Experts of a small language model.
Training: a variant of SOAP for the experts, 598M tokens, 9130 steps.
Below are experts of layer 4 (counted from 0) of a mixture-of-experts language model. Rows are named router (the router's row for the expert), up (a neuron's input weights, with its number), down (a neuron's output weights, with its number) and show model dimensions 192-255. Each number is 128 + 32 x the weight over its row's rms, rounded and kept within 0 to 255. Numbers have three digits each.
Before each expert's rows: "gets" lists some tokens that make up at least twice as much of what it gets as of all text. This comes from a sample of Wikipedia text that the model never trained on. Tokens count by the router's weight.

# expert 112
gets: "\n", " following", "Scientific", "Species", "_{", " Candidate"
router:112091110080090087206149142142160176162091154051133170149140140165139103183105136167107148098101146137126160138111121135150104162154180163147124081097145184131080073104184089081134122091101176
up0:174077130110117159101129174147152181122179119123101239165111150142087155111107120143135100135098150117143098109122163129109104146106075117138086174110138098102080094167114133212091075124099120
down0:106129159101109142127167130137160125104095162137123144127140109177110129114116123091068173091127136142104102119136177084140112166112083139098130087146108119120139173118150102092189180147122094
up1:153116186139136207152127145151139090132143127152097121087169115079106191069062103177112156114088103105119100126151115109130115111154134116148140164130098088151106122066113083131127114156083116
down1:127156098100108122139072078144129208180121176098139058101096188107119144099092113154137139133148125174116101120101160142113135155075108148084102119103079055085151117150174140125141105200118112
up2:146125101145098125057062105105169134094132106172094145158106147068067109075120065166124134140120167101148115139135155078108169159110100117141127116130070139171128121077127124134102172182127090
down2:132164106147095112143166143140157108154121066161121137103133148179110108125112163107069122071141116127090153111135073186124143123137156082175129113088118138130133068133105100159091104150100133
up3:152102122111153208124109132116134127101157024072125152117145114120165137132114081177082138079171155116171140151159127122096129088117097106118146110148169090167129120135158110141111204165145087
down3:127183154099147090168205094138104146122132153112107105051116129161155080152092105127157096234101124099174142169157146110146146139119159080130124139143108162180060105168174150105103131121130125
up4:093111132173185113148163127172103093165095154143147120131174097148105118066164159117172112156134100124109060105110181105128098176093154111122117090084168119148085108136174136147137147087178159
down4:125100136046178132152127174155123168117094160119157126155131122107163136157106088149119187124080095139128143146089137106072117119078094146108146130146129080111109088178199106182107133109037107
up5:132138134135125109100152119135176159159101092098070096134100170157216175151105181069138143141161086100139095150117132145129081166167127060179149171122130071121093042207190140147112151175119120
down5:157123168157113091132093133127139126131121071085124126121128152143100112094142152112144156139099096149124167123176102125180128062163167094089127078075118111124154132135162046131152121154142118
up6:124134178088129103187065168068130121178144161156201160085157130144112196101203057180146143128096135136166124175134093049064089157109149103174106142153070091180112150101107163121181137141125126
down6:153130103169123106116128138189088083113158120141079132124083173131136102096056135121165134133159130101132130106136163171153132180139156135105053069131170098071142184062126117139100116165174113
up7:121083117122136159165089162050120152121122114183093095103103112177134053136156173173117146158111206090175142137087116110092135202113115134148146166110120135067062158120132106157165157176142144
down7:131129182098109157152120160124071154142200142069082166095165141145139110159209142121095183180159100092107114103111094202167096111134150088154121190163126137095166099131090080121165211119112139
up8:138113145164106103167151092143087149153112069085168157141094196162179136090089096085124111151153088079107134163143127131160139126208124149059167145075191117124107183122100152107140128128145158
down8:127109163143126129071129205137085112147070042120132090121089104105158194124098120125120141162119092050135140062162151100131114146139031095139186146062124167157120121113145094156129112231132138
up9:157205124129149116093088095115114131092107129106128135160192127077125121125149138114159138139132066186110149099126084118066133164126110131110153138126113145164073102081150104131087119140161151
down9:161135132126187122142111145197072166108134122140169080132113115150168146142141101190128072058141152104137126145158117114135144139087095083109129126102077105195100112127127144116145135135126133
up10:169101111149195112082170119131123204099118141141139161178164182127055126158093140119190133107145119129173165095092087102115145079084129121143163099086181108136108157122133192192098128182160179
down10:132166141140115107182178143129147129186077073076061118144139118174122114122140142118122131102113079144155126136125165135114180127070081123103157149128085084116074079144102109136126133098137156
up11:150101093159153120116124128123144143118074129126153154154171068103163147106070125107163086116141132105150120160112107162160121123117064152149179078154101136093195108043136153126145181189078123
down11:163146147172127142139144180140070093107143156077088143114140124073095093112169123097144089126137079161102108117106162130158084119092077104153155106137097112133172126092075116099097125136097057
up12:170148094113095170128136122118109159108186088159100127098140184115128143114052169150120113091113130079107144081129139054150148141141153179081120198140124176059125143080088145125155098140155126
down12:141108105146135180114177060134124157151116060113059128110105157100107123109102125144148151132118020148130138095088138158100153161146133117143075110090185140061109145126108096089147086147152126
up13:157103096155105090178123124059020108092152114122087141161163122134116145091147148158169089139135114050095179137106110170085150150144087136137116082110167124142200155097123141079173150126138100
down13:156123147134100149139149108148174115068095059177146125157144110141136146063047136135155142170143130100181095102130139133134163107149122165162133104098103064090169186147117156133187129139106136
up14:114093127155158140153109158157138133144162083071205122118153113187152139164071155122109135099147134066140175174098131147115106132082231120120149148141090129119166148173139104122169103118119112
down14:156078150056142168166094149150185154126162144131146139129112139125132126068124127079110125102147094157160165110124084120087137054166058130099189115109173076156100078159110157096146131113140125
up15:170081102093124126054113087135095152147114134115137092109120127058142113090091103089130112104141076047134171148134147079139061104179162122112151153118132119104153099151091171108084145173187076
down15:164125124149138104165096111140204085115122178109088100130154133156117134107166125083069077143084164106116072169125119186189174160137136112123097129199140155136121140152082166085110157131144158
up16:178122129122182170091082139075202078139165098143093107145187117150092119085142133138134104140095107089110114132131177182209142173163122164090088171128120094160096153124100159127147108112140129
down16:161122115149070139132162175115075063096147137169122144115112095169166105118160112050133128099110133116134107165091082129172082111160143072142129154107146114150120161098109160186073122134115099
up17:170107086136107187132112142106058127160089185162125115139090153106180127132086110169136148149176102127153173140154101147116155208155096114106105161057048124089108166144129181103159122044114089
down17:068122099100127225153156084086095103046118137082202105097094123145121164162118111114105173141114137181134128073162143089147161149191135154105131096106158159144141143169144085133118102137166161
up18:109094118097197134151141131083137140114112084114105109097145164146101125105137156125111174121137114122106119133035117138081140137103151085154123161103110125208112147092176155170180081139134147
down18:130129025136067149135126120129081190112150150139118138175091111090111168149099077088101196145146143112098146142088157106134107145077079125117151149224139149118114178106176087140097178070132152
up19:140104160115094127170066098122084151081113144133166185126096099128092101202173137081151182121131131140120164103180191181156163086110176162121110119185101075145174150120137150153162201114169134
down19:117159142136136144091173139055165121181101089136146121106079140100123187136166121118114202218085147121142135149120124111153116105149082094163144098105125161131112081144119087172148162083171121
up20:149162159121126115095176105185128196087132066171158140102094093098097164080058064093106114131166108154133187192125098068154110094088120100151117137061108137179115149143152175108137159127145176
down20:121146110209142086179117152103102120145144143144105088208127140151142104233102106135139132124092085096130113134121146133213106113113182121126091121135089090159123130146163199184132092093138100
up21:136152141121170130107068145159099127137132129195179139088107112178092121118106103065182142125101179144144153150175089117142147147171148134052109152138110080113109146160084093119197112111155114
down21:113122148145122140147082161112152156139161085086128152116110102118137113153116177123058184047155149051177125045155135139172154151093106107097173181118138203232207132119113137127172119131127126
up22:128130095131149137092160161132139186058135163139210136187158144139122106090161119125167171149140120122080087177096166111082080121116163148138124120048168144141132122104139104115096206140117125
down22:111135159149117079092102138144130069112128082223131099159159032126132110160141086145183091148126174086119135141157113068161083121091109182096184157143142171080143133072107127103128093041088148
up23:152116157141121136101092142212079142098115090127104093188126128082049073100143175100142113151165162093152102103104145110171094150121157143094151157147166127152160138104121108164075167133119092
down23:138115117164191157108191171116131107117125125161153141093113139123128182141154071151088096112125084149132094203122071062143158163075142165126128106090106194149106100116094150109135098137090124
up24:114115101149139144144080132130160101129142115162176135159105132090119134114081102134102143147126087094144127148109109139161108128085121138126104092117154131148125158073099110132078142171140121
down24:148156032130123133145157143130112120128198175139106125144154079128089171115126090104146155115146138102123120099117049105102115115168141162068156164181073145122115187064076080155123158137147104
up25:146105119124083101154165140157128108132132120144187125157125126115136156075152118126156179142138151176148200159152145093086149140122160133104122119149117129104089169083176107203149124084126095
down25:099141166131131137114118117140129158098116167148126143156184153068181158108134170081144148116076126142162153130113119171114123056169117044090176131078167177073155159129131158092147144159095123
up26:096115111140127184152077130129125123145164134175114189163151102167118156151126104071126152133102190127167148091080133132167119142047173148107143117159092099140159176137209118131093143221173116
down26:093190091154112122124158165164147132105118178123104100138119115135097149109128150093076136099092140133146138186156127182116103131094169123114119100130107115141119126101132146205123121093083115
up27:167162061098161126142085140116077117148114137159079127140142132083104102151129086141146174136080167115160126135126161103106109203128150105130124144073092083182035164150095148119064134122162114
down27:085082099188114121172137124103152148175166209179180165153100094107076125150143112162104107137138090092101150159137127124127114114126091159080123127103101110142155105123128135134121123077090098
up28:156097148109137138050085155165141224118122147098155160150165138105091090136084160079077142196147119118136144131124145080123151189166091109091144142133170140090163127108122106103083106167107131
down28:127158181177103103095130150127150086078124125154140095134107141101106182163175063153141119128090107150198152169176166097118121085144119081142117125123115098123110082152120090147148136136172156
up29:165102093174159193138086139110121163198109141131132111097113151138155100175112098180196124124122151115164194150093150141071097172116148200111125199180146131121039110127093153162111140171124139
down29:165135095158159156068136074128126156101122190080140107116184141147135101116079137133063164124182115123163086112122096124102126191074128116145156084119139100141099103150085140142124125113176146
up30:132127090108074106132127117132122127157137114114140149145054141089035132082161063164047153118061133126175129143147115152148141119076090186121122152092119144136127110080062113113089126165160090
down30:185120113151140166140131095074114148113123154138140095112122142142120080173057122132168157082170131144068158187099139049083135120130119144121093097162160195168116114161128115134194141112163075
up31:088109128101146144102151110159127107123176106093138112110160116124140170075136177072171123148101142102177171122140165187126063119116193163120101057072022124091088123156141131091082086140114158
down31:138108085111141143070089209159087135072168137129143088185152104116186169119227122148155160135140170185099174110091115127085164121125162133148169177126071182151124108158099113110127090163142125
up32:112054150131138147148104126139111133113122107123134125109110115122159146094112128082129107124188173130147173151139139114162125100144119129131095143102186104116145120158120111161170135197158101
down32:132118070107090136088067117132166151094133196127119148059121107120128140178104130103132107095144092188120086106138124081142119105110076208121159135112135124079168086113162142100145128096135212
up33:104082156110062181133145059126053178150146073128079162153161129117120150122162150160164075131086146136115112149151133181114143130080147111143093192130161111070141148098131136134096153130139143
down33:147137116158172125172120092128165078156109084109162101104148146120121056124114155106100137062108143164127123136089177168131147137077218090107185153216132122092130143136121096143117194094129128
up34:072065127141105103133125146177097170103137093068137143095147099170116122123169166159140131190131103082132154138152115131095154153155199088169128124082153127157186124094143143178073145167156162
down34:094058127092058113120128139081120138141147121098118109137079162133055135141157083111098108167140107093074070141108110077118145098139127145084107101084169099169130128159072060105139133130115182
up35:155079126151152111120107146144110145113113093128132116091129144114155145167130113146103144163129166097158157130139122167163126153132132125143131128168128077127140146086168120104161162147197110
down35:070189126125053150206120114137175092173191107121120132124087082141165138150111151096126159145112137140130121129157104090168173116171118148094111203144161137193167138162143136158139151129116070
up36:050054167133200138051116141152139107147148149126095103217125082121105087103173120127105146146102136128077077150120108073155074147166142167114153130186195112136141154164100155131087139128121130
down36:130106114112167111158132143148162100085127134101148128136123078107100109113075151136124115047139171117104108155125192204154130112142132144136100064135123183142161109138122150090083144128138166
up37:091100154116138094077100122158201066101153107144091129147166135149105141142111164161117145077143165108177249168127093082124098076082164084114123154188138110175122081146131096134138079135137088
down37:176144076177161144102128164149174095084149057138175096142065170138080091093105086139172075213089122162168165144129131151126112149143089166108132141180161142167182171142103179091131168158143118
up38:129085169162137136146117153126196090145107142103147122123132153116146147080116092157139045130099150127159199119161121104130083120128096194139148149140146125101131142100161092126094140043182186
down38:077185155111192082139120146131163081147129135156121184127152093112128125093129118151114147161166099095144071142098078180156195101076118127099146156165092064057166121121146155108120155196111140
up39:163086090184176168195104075099136118163137198109220098083120128078134105163128139094143083146115146145105141151109174151160105104113085078122112131089114148079078105124087157107163148088124172
down39:189086150083097119148106122118133121177098184160092097133144108118185107091148129078206095168117137130086170148125143137050099138095110110084048158119143090142152153074063131158170135138157131
up40:124118132094133121182104124092166171112121123158157144116122149110153123162136069148093072093101153121167097160172140171119124125174158124093130206043078130121132126144092130110063128115076122
down40:151129162157040146088202180124167113100159121094113154112042110159147104130107125169115152119075193152145149131099063159130173175086120160196158183117129125081110155109159104181118105176131147
up41:144120150134174133094083169116163151108168167102158085114141171103138129154102105135099150100091147101119142144102114132118080137072156052165159151131153105158128090230126129139109093156096155
down41:105177160094100100102097117121134136108171108127159144147199093159108121064160163150143159164160146041169132153145160066130160083082155150139171070131093143135026134061152115150197194125102078
up42:125118095138173139107051143135120185109182050110113147151121168119130079118123073148130149116098186098152144109140188128125146167125116154222118155131080131112147194102143095172143088132154120
down42:154128161195110115169097144220121111118091120131125099157094155132164155135117178146109077164153119110112160136089169099135138130105076078206183119168157064164142149093172103114128112153081090
up43:160083139133125156172154118144119104116092093192198149143100128096166155092129135145141160139150112119063139110153085081161125068090148195142159146131145060107137085063110117140140133182193091
down43:114161103113166077135120146133130121130128095124153153116180168172123129221116157161115058074186155098135118086142119106128151196171135108128160142108094106132056152121127116107132140060127092
up44:189097126143194103149175123089109108100138141099144121138097108125167134125123134082163130151148145105167103107096132149077120090157197144137121103082116106074176118125160106123125131163167114
down44:122147078090116113072165165081143109104122159144184113184110120163144133141166104137131174122148120134155117082107162157197125112138175121096129154138131154125090151084130111112113113128106115
up45:159109137109133158145080109165120140115145182156122112185101202089073222077084083148168128141190106150148118100164133151017164118113135159128118148119145152128124136047118087146159158153150153
down45:145118123185125089082126104108120192159119124109121101116089180078136130104173109080113090162168167138084138184141140176122106106130123132129146094175089148104106114078141113130155125122152041
up46:178115102140094159200089121162160149041144116147108091128047091136105150187158073117153117172150139171098152135109099115169145132122144156167055149165181170087094094135110117186069093166102146
down46:148080150116169134088168164119170163131135144179185160069097166168053137098106138150160155100139124101173104101200127161079111084170148175135138169189177145123147149173143164185119175087141162
up47:063114184072142170155171113151084108135110076126144123139116111142082133136129128170124070134147176108135100157136101159065159129120176090064118178167131131149114083111129153080151183172097163
down47:109189088236147167171142126119135138140106177108132177042108085085153128107146118076108146075101187103158161136108126170155104153154149136159152153172129106166160170126132190112107156149185110
up48:164093129108080085154174126081080136136132141112123136110207120100140122107183104161084138162113077120172131080058152114118141153102199192173115112171147082150113095133138146169149161148104155
down48:142131075123161136099108125142101078116123153126192103115134185048069157122196114129124152102162160135094139114119135140122107112114136131144142043141110172141143205075080156074122100098090082